config.yaml
num_hidden_layers: 14
d_shared_expert: 64
lr_router: 0.00058
norm_eps: 1e-05
optimizer: "soap_variant"
Below are experts of layer 4 (counted from 0) of a mixture-of-experts language model. Rows are named router (the router's row for the expert) and show model dimensions 0-255. Each number is 200 + 40 x the weight over its row's rms, rounded and kept within 0 to 999.
After each expert's rows: "comes after" lists some tokens at least twice as common just before its tokens as in all text; "gets" lists some tokens that make up at least twice as much of what it gets as of all text. This comes from a sample of Wikipedia text that the model never trained on. Tokens count by the router's weight.

# expert 56
router,240,160,203,188,187,219,249,158,231,163,228,268,125,181,230,241,142,156,213,243,150,168,281,181,153,174,224,197,210,152,150,210,224,199,176,239,207,232,230,218,205,161,275,143,170,130,162,159,211,243,145,243,140,141,223,134,182,226,203,205,197,257,128,229,255,188,220,123,208,183,192,194,217,130,244,177,236,254,181,234,186,208,215,300,246,213,239,135,186,113,198,229,180,202,185,223,172,238,225,275,208,198,245,173,254,150,270,246,152,189,247,274,248,169,195,172,154,226,277,176,235,196,231,194,189,233,170,164,170,190,262,223,256,165,149,154,223,154,222,119,150,153,174,223,211,197,185,239,157,276,217,282,166,189,194,244,211,140,249,224,147,209,269,228,191,242,216,236,243,177,207,195,200,160,227,262,250,239,253,170,132,157,231,207,213,249,158,235,173,147,191,221,186,208,206,220,239,199,289,215,214,251,154,260,153,262,161,166,180,276,130,202,227,189,208,262,176,186,235,129,171,200,194,248,255,193,157,196,195,202,210,200,215,104,188,229,154,205,249,147,205,151,177,149,227,162,162,238,237,222,123,174,184,160,157,211
comes after: " ", "-", " the", " a", " of", "|"
gets: " se", " re", "re", " He", "ru", " E"

# expert 126
router,208,210,279,123,246,276,234,143,252,158,232,146,172,192,213,219,199,205,166,240,191,139,254,221,146,256,192,174,200,161,229,228,220,253,265,175,202,153,210,228,252,148,249,221,296,187,204,216,128,230,165,219,228,173,221,231,230,222,226,257,139,246,232,216,243,171,161,287,213,232,160,195,237,256,185,206,246,250,241,231,197,165,216,151,237,230,234,182,144,217,168,229,172,174,226,153,260,170,152,120,213,176,208,202,205,141,184,225,179,173,247,271,194,196,189,156,184,254,253,225,176,200,260,154,160,209,172,182,209,220,219,231,205,243,220,171,223,242,248,253,217,183,208,194,123,214,206,151,185,193,229,196,273,234,151,188,205,195,292,259,247,251,227,275,249,216,196,219,207,247,165,179,140,254,210,263,178,227,245,213,172,173,226,227,213,222,217,173,170,122,188,205,179,224,183,224,274,216,187,205,133,236,89,164,148,234,181,150,253,237,276,203,154,194,241,179,210,161,153,226,151,207,232,199,171,237,123,261,193,126,263,199,172,236,235,275,201,160,191,159,238,261,157,235,204,161,238,260,224,166,142,135,151,257,137,135
comes after: " ", "-", " (", " the", " \"", "=="
gets: " ex", " dis", " pro", "le", "S", " p"

# expert 39
router,239,209,227,150,248,152,128,140,165,217,250,208,224,154,265,221,293,228,213,186,194,159,115,129,196,141,223,140,219,193,218,219,192,200,134,206,147,182,169,161,161,175,190,242,153,174,192,161,186,192,168,261,279,154,218,268,180,173,165,202,195,213,234,162,253,227,239,281,287,122,201,177,183,249,165,115,223,145,217,161,190,261,184,207,232,155,201,263,204,248,200,176,197,179,231,243,197,203,189,274,160,183,211,155,166,168,219,206,133,229,217,232,179,208,278,214,161,223,243,245,182,235,127,230,195,152,231,279,243,151,198,178,218,199,222,181,195,160,299,180,256,195,161,243,171,184,272,188,104,172,227,212,227,202,179,207,190,170,148,189,216,206,192,167,235,197,186,147,156,205,211,247,195,254,230,160,266,196,269,165,123,183,186,222,188,207,145,154,216,212,235,234,179,229,260,201,234,217,156,181,168,244,238,258,174,223,235,187,235,258,204,164,129,248,220,253,210,177,204,208,169,267,192,95,195,201,203,198,178,184,241,266,133,162,235,247,203,154,158,151,165,146,232,213,293,116,231,199,223,138,240,241,227,161,156,177
comes after: " in", "'", " de", " un", " of", " In"
gets: " the", "e", "i", "c", " a", "u"

# expert 93
router,226,198,180,157,175,118,121,224,202,146,211,130,200,138,239,230,237,132,216,224,160,174,233,181,165,236,206,222,170,147,239,151,261,241,200,182,174,200,220,156,184,255,211,203,188,213,262,172,221,244,206,137,211,212,244,170,202,245,263,134,257,252,136,270,250,207,149,163,231,197,137,173,205,119,198,234,158,274,267,169,190,169,172,203,209,155,165,231,220,187,198,219,175,220,145,141,222,214,170,227,169,155,167,273,165,181,207,192,148,178,242,227,232,206,215,238,195,211,189,234,171,264,195,220,163,156,156,244,189,226,185,163,164,220,230,171,191,165,189,138,152,165,223,179,202,240,191,266,190,168,269,144,190,275,218,232,206,172,277,228,254,219,169,284,184,147,228,238,234,244,180,169,195,160,252,242,184,243,166,238,282,239,187,255,220,249,280,210,116,164,143,217,140,207,182,238,257,235,177,197,181,174,228,163,218,207,198,165,244,171,165,201,259,144,232,92,227,202,234,242,184,130,201,247,210,296,219,261,253,164,166,178,197,147,217,261,238,182,176,140,263,260,202,198,210,187,167,249,201,242,175,88,207,236,208,144
comes after: ",", "|", " in", " |", " F", "born"
gets: " 19", "er", " 18", "19", "com", " (19"

# expert 63
router,191,263,246,137,249,115,150,239,222,168,195,183,203,208,182,209,169,154,176,235,143,256,144,195,165,226,205,215,172,177,235,131,211,220,254,234,211,212,174,229,211,232,213,252,188,222,189,200,166,212,207,222,210,142,157,165,198,220,188,190,255,169,184,175,135,237,202,168,160,143,177,169,143,255,218,229,117,149,261,223,260,181,235,139,153,196,137,172,169,269,190,236,141,236,128,175,168,191,150,160,253,211,163,273,198,193,160,161,188,195,204,208,221,173,262,277,205,201,253,258,184,264,182,193,181,191,271,210,178,203,186,134,196,191,141,202,128,191,224,139,237,200,204,189,191,232,250,239,262,235,195,188,186,186,140,227,164,226,141,221,236,191,155,140,172,199,238,245,209,191,136,146,256,149,170,202,186,168,129,187,259,270,239,246,270,247,177,220,183,155,198,218,198,262,238,231,280,262,121,236,234,237,208,205,182,214,124,232,242,197,167,186,290,141,219,237,277,289,230,159,223,235,153,196,178,267,247,227,209,217,174,158,213,239,164,197,178,178,144,274,243,217,242,210,268,157,266,273,164,186,260,250,143,185,186,182
comes after: " |", ".", " (", "|", ";", ","
gets: " 1", " 2", " 3", " 19", " 0", " 4"

# expert 60
router,166,183,197,151,236,204,234,203,263,187,157,173,157,234,249,303,243,174,254,243,239,210,193,252,131,231,234,214,193,201,250,206,258,225,242,131,159,211,189,216,205,152,151,160,209,171,188,223,153,183,138,235,236,213,263,176,204,194,201,195,206,275,234,208,202,206,176,242,223,179,277,173,202,241,198,126,179,201,265,150,173,235,260,154,235,221,212,160,194,226,246,132,151,169,150,138,161,216,255,194,254,138,112,168,190,231,217,223,106,167,209,221,213,188,172,215,201,239,253,222,112,222,153,168,163,148,112,204,177,165,148,200,171,122,174,162,293,192,270,180,134,153,243,234,167,184,176,211,268,194,121,193,187,233,173,212,218,146,284,153,175,166,168,204,204,200,229,167,200,208,226,171,156,194,173,206,180,209,241,225,139,137,183,202,226,227,190,293,154,143,229,141,216,204,278,168,272,203,215,227,142,234,222,157,173,197,217,238,225,199,156,138,181,167,231,118,186,165,197,247,180,221,211,182,229,278,152,212,193,190,256,256,162,231,238,221,221,202,181,202,252,240,231,292,243,133,216,211,242,140,177,170,138,250,219,226
comes after: " ", "-", " re", " (", " \"", "les"
gets: "s", " S", "S", " K", " T", " h"

# expert 9
router,194,129,178,173,212,223,213,154,186,237,176,163,221,107,238,208,196,228,262,195,226,245,165,189,176,182,153,182,207,146,144,230,197,202,160,196,206,213,220,158,235,164,250,214,212,213,229,207,141,137,169,213,211,193,226,250,163,150,246,225,187,229,236,138,272,152,193,199,172,168,183,171,159,240,207,175,147,189,188,257,204,192,164,223,194,208,277,251,146,220,167,156,192,253,295,223,159,144,146,175,248,176,179,234,194,171,229,227,144,221,125,235,125,138,240,184,193,280,230,239,220,169,257,283,206,219,177,170,150,229,263,299,144,148,177,184,153,217,247,272,173,160,168,175,195,171,318,216,129,252,265,185,257,127,190,181,192,246,170,156,220,226,180,176,108,237,192,170,258,205,226,286,240,222,243,124,240,179,170,197,146,157,233,197,248,164,158,238,219,183,241,245,282,178,243,251,135,181,158,164,144,257,200,234,181,163,226,139,214,141,224,260,212,223,162,221,192,208,223,249,194,216,216,202,201,245,247,121,121,222,240,144,206,177,204,206,167,197,209,231,181,170,242,158,186,213,252,229,159,219,193,267,179,232,211,235
comes after: "ed", "s", "ted", "ing", "ated", " known"
gets: " to", " by", " with", " and", " from", " at"

# expert 4
router,177,198,166,208,236,244,213,190,138,270,150,189,266,206,205,208,188,192,212,172,203,251,140,136,252,247,162,263,131,197,207,192,188,172,200,223,248,128,144,232,258,231,132,309,191,193,240,265,231,123,133,168,124,191,222,140,189,231,205,184,162,224,189,170,243,240,191,209,133,207,200,172,186,225,201,229,133,180,246,205,196,222,162,134,220,150,234,229,196,221,235,163,147,243,237,184,224,128,205,208,275,153,241,214,249,196,219,126,116,150,217,155,164,216,185,236,227,212,238,209,183,205,209,164,211,181,189,144,200,133,140,166,168,211,173,167,146,232,203,194,267,210,157,180,224,153,175,268,186,204,192,203,182,138,174,120,197,232,125,189,255,183,169,141,194,201,131,189,182,178,160,202,263,196,102,131,158,165,138,200,192,224,156,210,203,165,165,158,179,262,237,192,168,230,253,274,193,122,206,136,231,170,185,205,162,150,214,197,225,155,175,232,239,215,224,248,270,241,233,251,168,181,232,215,234,263,135,181,167,168,234,221,166,266,214,101,152,184,174,190,195,137,262,148,187,142,191,203,165,138,261,171,199,165,160,227
comes after: ",", "s", " the", " The", "ed", "ing"
gets: " that", " and", ",", " which", " it", " this"

# expert 101
router,207,248,156,171,232,272,248,206,217,162,209,174,138,193,256,227,174,245,248,217,184,142,283,179,141,253,184,147,188,169,257,265,262,196,205,164,141,196,187,284,125,136,274,163,143,136,261,86,233,223,181,261,294,193,137,178,228,204,191,145,214,239,153,244,194,216,187,128,189,166,225,214,141,191,120,251,196,194,158,229,209,176,267,259,134,254,207,179,201,158,166,183,224,224,250,154,188,245,224,232,145,146,255,231,172,169,140,267,204,176,242,176,236,214,232,195,173,172,160,156,203,203,188,231,173,167,153,241,182,221,130,221,270,236,229,177,228,208,165,147,160,190,281,221,236,139,251,196,258,143,258,207,192,217,197,231,219,238,297,218,216,227,172,215,184,169,206,177,198,196,153,181,135,194,206,242,207,241,243,197,204,102,199,174,237,202,215,184,139,137,191,211,171,208,192,183,225,180,247,216,226,185,225,159,234,266,142,253,212,206,190,207,265,178,285,237,158,238,208,143,246,226,189,183,213,168,195,160,179,177,185,254,227,182,214,232,202,191,270,187,171,160,206,184,219,191,152,225,166,173,133,144,205,243,148,127
comes after: " ", "-", " b", " (", " F", " of"
gets: "o", "ro", "te", " Ro", " Co", " Te"

# expert 94
router,117,198,204,161,234,126,177,222,165,242,201,252,228,162,219,196,179,270,135,144,179,190,166,183,242,185,215,283,229,229,146,173,195,196,173,238,170,181,245,188,230,242,156,258,230,171,227,221,254,184,208,247,211,172,151,197,177,171,226,185,175,183,236,175,236,215,248,164,257,234,185,234,155,244,228,208,154,199,260,211,189,249,216,139,225,213,213,237,239,188,205,181,272,220,219,245,165,156,198,179,218,130,161,151,233,214,96,168,138,197,213,265,204,160,197,250,207,194,250,237,242,137,257,173,201,259,226,257,228,250,255,257,140,268,163,166,144,173,252,203,224,136,237,176,219,288,215,164,183,169,190,194,212,128,156,182,181,261,170,229,243,171,169,159,141,170,142,236,163,256,215,180,199,222,137,163,258,181,156,154,207,269,165,268,238,174,227,195,251,175,162,238,237,235,243,237,168,202,152,197,181,244,219,243,214,240,176,206,220,226,279,219,205,248,206,231,224,166,275,165,153,260,166,152,136,188,212,175,185,233,236,254,254,262,231,298,267,188,156,250,233,242,227,157,280,190,287,209,162,194,232,264,246,171,164,144
comes after: ")", " 0", " ", "%", " 1", " 2"
gets: " |", ";", " was", ".", ")", " were"

# expert 78
router,224,240,181,151,256,220,136,275,278,214,166,171,218,176,237,198,204,182,244,194,210,160,172,239,282,187,169,183,199,158,243,237,153,203,128,208,247,150,250,210,215,248,202,176,204,216,164,278,193,197,200,216,217,209,215,171,217,237,197,236,152,253,219,250,176,170,196,171,164,122,219,133,208,245,196,137,142,172,244,241,235,240,206,201,210,179,222,257,139,223,228,245,263,248,214,217,141,166,119,217,218,193,262,214,194,139,209,216,191,112,221,142,169,163,211,131,145,209,255,236,192,122,188,218,146,188,143,232,252,186,247,236,233,186,147,165,153,262,272,208,278,184,184,190,162,142,291,232,158,171,214,181,187,226,165,215,163,130,132,215,193,145,146,125,150,148,167,157,225,182,157,282,239,132,200,194,241,219,256,197,120,241,227,198,186,137,163,165,146,204,196,212,200,224,231,238,152,132,249,251,209,219,236,268,139,237,208,177,216,260,242,232,210,171,140,253,177,178,186,261,192,265,222,218,130,153,202,246,206,148,204,232,243,170,223,217,181,180,200,163,228,141,252,147,202,162,162,247,226,159,241,243,182,181,163,233
comes after: " of", " in", ".", " to", ",", " for"
gets: " the", " The", " a", "The", " his", " an"

# expert 124
router,145,93,203,234,224,264,275,159,229,233,189,259,235,234,203,234,91,171,203,225,174,222,192,188,258,188,170,200,182,189,156,279,213,150,211,209,211,137,131,163,243,199,216,232,237,248,209,259,229,162,145,180,209,182,239,234,189,165,161,254,205,184,174,230,256,204,118,214,150,240,293,254,165,210,149,165,170,231,151,252,177,205,158,222,206,227,256,203,171,264,220,151,225,217,165,189,196,134,196,208,244,205,223,138,194,178,261,146,136,258,186,146,164,123,184,183,187,234,239,221,201,152,229,203,262,243,147,164,128,169,228,252,164,152,149,200,130,205,240,175,276,193,201,192,276,89,191,234,134,286,202,258,220,177,157,150,196,236,155,210,225,240,205,158,183,232,191,127,273,98,199,236,215,225,215,191,208,200,164,246,156,198,234,159,219,199,152,157,158,209,176,142,173,201,208,266,152,219,177,181,223,211,157,143,176,157,237,219,187,194,199,247,149,201,245,276,212,178,192,241,233,201,265,193,211,232,235,148,248,221,184,181,160,220,112,140,118,205,191,179,206,184,216,166,210,202,225,252,203,193,214,242,197,169,244,181
comes after: ",", "ed", "s", "ing", "ated", " one"
gets: " for", " to", " of", " as", " in", " on"

# expert 68
router,254,181,249,186,148,201,218,147,248,137,230,144,231,125,220,163,209,218,242,229,190,212,300,199,174,281,211,189,230,232,180,256,236,201,290,174,154,243,223,229,224,215,246,145,164,196,244,137,234,242,151,117,199,177,194,166,205,218,223,209,277,179,181,219,219,195,175,191,254,217,249,196,177,130,262,153,289,224,213,228,154,168,221,176,200,229,253,195,217,187,188,190,122,130,181,173,205,287,180,146,147,197,210,195,170,185,190,274,243,157,214,220,248,232,120,191,143,165,211,193,212,254,229,204,180,215,222,227,174,248,184,251,221,220,237,226,298,243,181,224,191,196,235,174,112,206,171,215,210,226,269,236,153,271,214,219,225,145,338,206,233,235,247,320,251,234,255,200,224,229,188,187,183,197,251,232,168,220,253,288,199,167,204,230,191,176,242,223,184,185,142,177,119,169,151,210,245,237,167,236,180,118,123,180,185,192,225,213,192,152,204,194,205,157,236,154,206,168,214,197,213,172,218,182,195,215,122,166,187,154,183,251,173,144,211,226,208,201,202,128,230,154,185,223,206,167,136,220,238,155,148,217,256,264,199,222
comes after: " the", "-", " P", " of", ":", " and"
gets: " p", " P", " O", " d", " Sa", " C"

# expert 91
router,168,192,215,199,249,178,136,233,144,158,195,152,181,226,151,170,186,189,137,235,215,247,167,199,160,188,207,226,261,172,238,150,243,161,235,255,174,221,228,227,166,202,184,220,230,211,196,214,206,228,207,167,195,121,166,183,128,202,192,161,151,157,270,199,254,166,177,118,170,198,156,193,177,216,184,219,165,144,202,176,233,197,207,190,187,215,154,169,141,163,192,218,202,165,119,201,224,224,184,176,123,211,146,189,253,197,176,161,108,247,225,175,156,203,196,231,155,195,186,275,215,220,210,250,177,253,255,239,156,143,163,137,211,183,179,174,149,183,222,153,217,215,233,206,181,276,183,185,251,212,164,212,225,156,172,204,228,207,145,148,291,182,170,179,168,208,134,294,235,238,151,135,246,188,145,184,118,206,154,113,320,223,220,279,234,148,256,153,189,159,182,201,191,218,232,245,196,163,134,220,188,237,259,268,150,225,173,144,206,240,245,191,230,156,221,182,310,232,208,171,161,248,175,157,109,195,251,260,247,237,270,158,165,287,197,220,230,157,157,203,270,203,247,203,254,161,206,188,168,196,223,176,226,220,162,136
comes after: " |", ";", "|", " (", ":", " in"
gets: ".", " 19", " 3", " 4", " 5", " 2"

# expert 84
router,176,209,268,123,233,197,187,184,198,253,207,267,151,164,221,167,190,224,215,160,148,167,167,123,258,158,203,207,246,167,192,175,179,158,187,203,203,152,188,175,266,226,226,265,186,206,197,209,122,158,145,187,175,191,234,217,146,153,199,279,194,187,192,133,239,157,161,192,183,129,178,259,164,223,200,152,153,114,177,231,187,243,211,228,243,218,196,228,208,171,168,245,123,259,217,234,171,216,157,216,263,176,195,145,228,154,161,196,142,179,178,272,165,134,225,146,280,188,182,234,163,193,214,184,187,249,240,175,145,184,203,268,151,261,175,175,155,148,236,185,227,187,237,197,243,115,203,186,159,121,174,189,242,206,174,222,216,213,184,185,232,127,141,225,186,229,192,200,269,209,265,179,234,194,287,206,205,146,155,146,160,228,240,196,211,177,133,205,174,232,189,228,228,250,234,267,179,182,171,216,231,223,163,233,215,147,211,147,202,177,253,261,200,272,249,225,177,161,212,167,223,317,203,226,244,155,310,278,111,208,273,172,140,206,161,173,183,158,143,174,180,236,243,165,239,204,197,162,170,265,245,240,176,163,208,247
comes after: "\n", ")", " Born", " =", "---|---|---|---|", " name"
gets: ":", "\n", "|", "-", " |", " is"

# expert 107
router,187,117,210,191,245,216,222,286,184,211,172,253,209,182,170,236,145,173,231,109,162,208,150,170,216,235,162,196,121,155,171,256,188,197,194,256,247,183,224,206,252,159,102,238,201,163,216,215,209,138,212,208,205,249,253,201,202,166,162,280,237,184,234,133,209,175,197,233,182,186,200,181,136,252,176,236,190,229,149,207,204,261,228,217,132,137,185,178,180,233,278,251,196,137,212,281,142,136,166,191,217,233,223,165,138,141,223,94,165,154,156,186,220,190,217,199,234,277,269,237,201,178,214,192,253,247,231,194,163,203,276,205,193,225,148,128,157,221,241,182,239,205,141,224,216,164,238,202,112,203,186,239,275,253,171,156,199,222,176,174,242,247,211,155,218,221,158,194,250,139,170,235,281,237,133,187,176,165,192,225,151,214,270,178,206,187,113,123,215,297,130,183,216,229,249,246,173,225,168,198,150,176,183,191,157,140,217,194,204,141,163,225,170,241,185,204,157,154,161,219,217,282,229,178,225,209,290,175,181,163,221,195,183,248,140,177,146,199,236,235,151,240,226,162,274,210,194,191,212,209,191,206,204,165,208,210
comes after: "ed", "s", "ing", "ation", " is", " part"
gets: " in", " of", " a", " on", " to", " as"

# expert 87
router,138,154,169,153,239,186,148,214,175,268,257,140,134,173,198,231,176,225,201,204,134,244,150,151,201,208,237,245,227,225,203,156,172,141,246,250,206,128,135,182,144,245,198,232,203,248,282,140,160,141,188,236,161,200,234,172,156,172,174,281,142,220,183,251,225,178,252,220,253,256,171,192,149,235,181,196,172,157,172,121,256,234,215,230,145,215,170,253,157,257,138,241,234,260,229,210,191,162,189,153,233,153,174,236,247,247,228,250,143,231,216,257,158,182,239,225,242,237,228,189,154,196,158,180,203,212,250,229,161,167,175,214,141,148,200,174,164,215,197,202,248,163,158,219,203,223,261,178,214,181,210,155,248,227,194,216,266,244,172,170,244,153,165,279,240,140,144,201,249,167,220,253,253,196,130,134,194,225,157,210,252,253,171,215,177,211,247,239,284,194,182,223,210,232,206,240,151,199,149,196,242,255,264,240,146,129,173,150,163,233,205,187,240,262,188,212,274,184,238,184,129,226,230,157,183,225,249,255,176,213,152,197,195,247,215,143,243,156,137,154,210,246,238,129,264,186,194,228,235,248,223,133,213,228,166,192
comes after: ".", "\n", "==", "===", "\"", " =="
gets: ".", "\n", ").", ":", "?", "\""

# expert 85
router,162,206,257,154,173,251,208,152,248,189,228,134,187,197,230,157,137,194,207,215,138,97,228,189,212,230,173,201,191,145,273,252,247,191,145,254,186,196,201,223,202,171,209,212,111,186,249,145,196,234,194,187,257,204,252,226,212,197,267,136,252,281,155,249,229,213,181,194,228,187,187,159,178,160,211,244,258,274,170,275,200,232,172,147,273,220,199,231,175,165,203,214,193,218,125,224,166,252,195,220,151,242,229,211,213,209,194,213,247,140,221,231,238,201,141,200,246,141,217,213,148,172,206,211,186,184,128,232,196,200,257,230,253,226,231,172,278,152,211,202,184,210,242,185,214,201,207,274,187,245,237,211,282,260,172,225,277,165,325,233,148,151,164,249,207,263,267,170,231,272,171,145,157,292,196,249,175,262,243,212,228,212,175,190,244,249,210,269,164,192,221,163,168,206,162,210,228,136,275,237,240,268,260,213,224,237,183,179,196,188,171,214,144,181,239,200,179,194,175,264,219,213,174,212,198,109,229,287,238,244,214,227,171,200,247,198,206,157,216,152,231,164,207,148,226,272,136,184,237,206,200,207,199,218,141,152
comes after: " ", " T", "-", " f", " b", " ch"
gets: "ar", " di", " Ar", "di", " Di", " pro"

# expert 25
router,235,210,252,179,231,146,238,200,123,232,186,130,205,175,264,157,270,229,195,250,270,263,172,225,207,208,232,237,171,175,250,247,122,211,209,127,161,260,177,166,258,184,208,190,195,169,222,156,187,194,209,304,159,185,142,284,225,252,226,222,161,229,205,217,163,191,162,248,266,200,201,229,178,247,196,249,198,181,192,194,228,180,183,212,117,161,240,120,254,223,184,241,191,196,231,192,186,225,258,261,192,201,263,239,169,214,177,203,230,226,263,232,233,184,242,201,151,200,184,267,144,202,147,216,182,251,235,166,284,202,168,233,194,272,185,247,151,215,285,261,233,146,184,258,151,152,209,157,125,179,237,250,149,207,176,247,166,165,255,112,196,182,179,249,161,147,172,179,222,217,237,269,204,232,250,242,209,219,182,187,191,168,182,210,194,190,218,200,220,165,190,203,269,249,200,268,243,164,211,253,182,132,200,128,159,214,210,209,241,288,157,136,206,175,264,186,228,222,158,148,226,179,181,184,197,134,176,198,224,237,282,275,165,169,185,232,151,168,143,214,189,130,200,275,259,199,172,241,243,178,208,259,267,202,188,190
comes after: "s", "as", "en", " As", " Ca", "is"
gets: "s", "th", "o", "e", "i", "z"

# expert 52
router,160,165,173,232,218,274,125,147,171,234,184,146,172,213,234,262,247,164,227,196,180,238,168,219,165,158,172,184,162,157,173,215,167,251,175,218,252,161,152,252,211,208,155,187,152,195,211,281,217,135,174,170,257,187,189,221,174,193,147,154,144,225,228,212,187,144,230,271,102,180,229,145,143,270,208,158,180,226,229,127,191,269,227,193,172,253,175,230,113,209,166,244,186,284,221,218,207,203,155,167,207,200,250,242,241,202,162,258,110,200,168,194,169,137,241,215,204,206,252,216,188,184,195,228,199,236,118,209,219,138,240,158,154,201,141,242,159,177,217,229,219,190,177,116,280,210,208,139,268,248,192,237,272,162,166,221,138,265,172,181,275,155,160,158,229,187,167,193,185,232,242,231,186,289,216,159,206,194,134,224,177,167,191,198,215,196,158,152,173,197,267,194,223,261,266,221,132,279,190,237,206,236,221,250,136,126,167,216,242,192,165,258,248,224,246,242,193,268,198,227,153,211,207,200,160,210,202,182,209,213,222,185,233,275,165,233,180,149,204,211,258,171,240,165,230,138,149,158,210,183,233,244,146,195,153,150
comes after: ",", "'", " in", "ed", " and", " for"
gets: " and", " his", " with", " Best", " to", " –"

# expert 3
router,222,236,195,156,210,253,241,155,280,136,240,188,176,153,204,163,184,165,245,215,174,143,204,188,169,218,178,147,249,181,217,201,265,225,222,222,231,203,233,244,216,184,267,133,165,306,193,160,181,229,175,180,178,129,149,178,265,172,197,228,232,255,232,259,252,133,163,150,267,221,186,210,208,163,264,196,245,218,194,219,149,94,266,259,205,188,164,190,180,177,308,217,233,160,144,248,152,245,238,209,177,211,247,240,211,160,178,266,230,143,229,232,164,206,201,213,206,224,200,271,221,262,194,258,158,216,151,217,118,211,270,217,261,212,222,236,311,232,147,174,160,225,265,199,194,248,237,237,189,209,216,255,165,253,199,196,277,188,262,173,244,230,214,222,196,225,232,218,201,213,273,186,158,219,262,237,151,255,256,214,186,155,231,258,200,201,163,269,147,187,251,188,151,226,160,175,233,124,282,203,189,180,127,225,198,243,230,217,183,222,198,197,161,216,191,212,154,191,211,198,267,187,141,270,177,249,177,173,199,160,140,232,213,162,230,251,183,182,241,215,232,146,194,187,120,165,206,143,185,164,193,184,230,173,147,162
comes after: "-", ",", " the", " of", ":", "|"
gets: " Pa", " Ma", " co", " Su", " O", " Ca"

# expert 73
router,166,215,302,191,229,138,150,214,134,208,170,192,176,202,125,213,210,152,174,227,225,195,164,132,146,194,214,214,193,169,198,119,205,181,248,272,203,237,248,224,175,289,169,219,181,201,175,235,189,192,225,181,152,105,148,242,161,157,184,174,153,176,252,163,264,187,237,192,158,148,153,196,138,248,221,245,149,142,269,253,223,161,188,151,150,259,230,129,193,195,186,286,208,161,178,244,219,191,162,200,204,217,215,235,184,196,153,193,216,244,229,263,232,151,231,197,175,161,227,234,166,174,197,221,181,259,252,164,195,174,242,146,267,166,189,216,98,191,265,190,215,207,196,175,207,246,191,155,165,252,110,150,204,163,193,185,178,187,127,171,238,163,184,147,138,163,149,239,173,200,199,164,235,228,137,138,162,209,159,157,189,226,213,264,270,180,167,243,195,173,250,192,230,202,263,272,203,215,139,201,197,257,246,265,239,214,186,213,225,230,177,181,239,156,216,266,269,282,270,237,214,233,167,209,144,196,284,222,216,244,276,240,198,212,225,194,218,188,220,160,238,198,235,147,224,144,225,233,242,124,222,269,173,185,168,244
comes after: " |", " (", "if", ";", "|", "See"
gets: " was", ")", " he", "'", " 2", "%"

# expert 2
router,205,116,201,223,237,202,224,264,158,274,212,220,207,185,191,234,137,169,157,186,208,240,177,211,219,231,149,168,140,213,176,224,168,189,171,208,258,182,172,147,250,210,172,268,230,200,210,226,159,133,181,235,168,216,250,205,149,188,181,235,161,193,212,178,239,183,213,279,169,206,147,166,161,224,124,249,195,164,124,154,253,248,155,184,235,119,216,222,248,267,269,232,195,190,262,236,228,129,184,155,225,177,125,159,164,174,193,173,179,207,98,183,229,197,227,209,184,204,227,173,204,139,158,154,247,231,229,102,185,192,215,243,151,195,141,208,171,246,235,199,171,277,191,239,202,102,219,191,192,144,178,219,224,237,192,145,171,264,152,188,198,244,211,160,206,239,137,165,271,147,214,254,235,221,153,161,262,131,189,223,152,202,209,181,164,122,128,158,267,226,193,191,240,193,212,206,147,227,139,157,165,242,230,135,157,139,143,196,203,163,238,260,160,251,160,238,252,153,241,219,168,219,236,211,153,199,207,200,190,225,186,234,152,259,129,228,185,195,227,266,92,176,230,231,212,206,229,161,144,212,205,268,220,165,264,204
comes after: "s", "ation", "ment", "ed", "ity", "ion"
gets: ",", " of", " and", " for", "),", " in"

# expert 98
router,239,132,177,167,243,236,218,162,155,280,224,249,192,207,231,239,156,188,244,181,137,178,149,159,189,183,175,182,247,219,162,214,177,236,184,235,184,158,159,136,144,148,176,266,227,149,196,220,160,157,167,134,171,248,170,233,225,174,154,285,250,172,192,138,181,178,219,205,202,211,226,250,191,209,183,233,201,239,160,235,169,257,196,172,198,132,186,158,185,282,235,241,215,238,175,221,145,183,214,194,248,276,178,151,191,152,227,173,171,198,173,168,200,166,178,204,164,248,237,232,224,162,257,241,249,178,240,198,170,242,272,236,205,171,173,110,140,149,261,232,278,208,194,231,254,188,245,176,124,214,277,268,236,254,175,214,158,233,168,189,203,225,170,153,186,224,251,150,275,114,242,197,238,240,225,146,215,151,203,198,156,185,227,188,207,143,139,143,173,258,214,227,184,212,258,229,207,206,169,239,213,198,155,228,268,128,257,198,224,214,237,255,206,266,211,259,225,100,206,213,152,251,197,174,280,230,254,194,205,171,257,173,131,214,139,94,190,206,148,122,214,217,205,248,260,194,245,185,157,212,220,222,205,198,175,248
comes after: "\n", "ed", ".", " is", " based", "ated"
gets: "|", "-", " in", " on", " at", " In"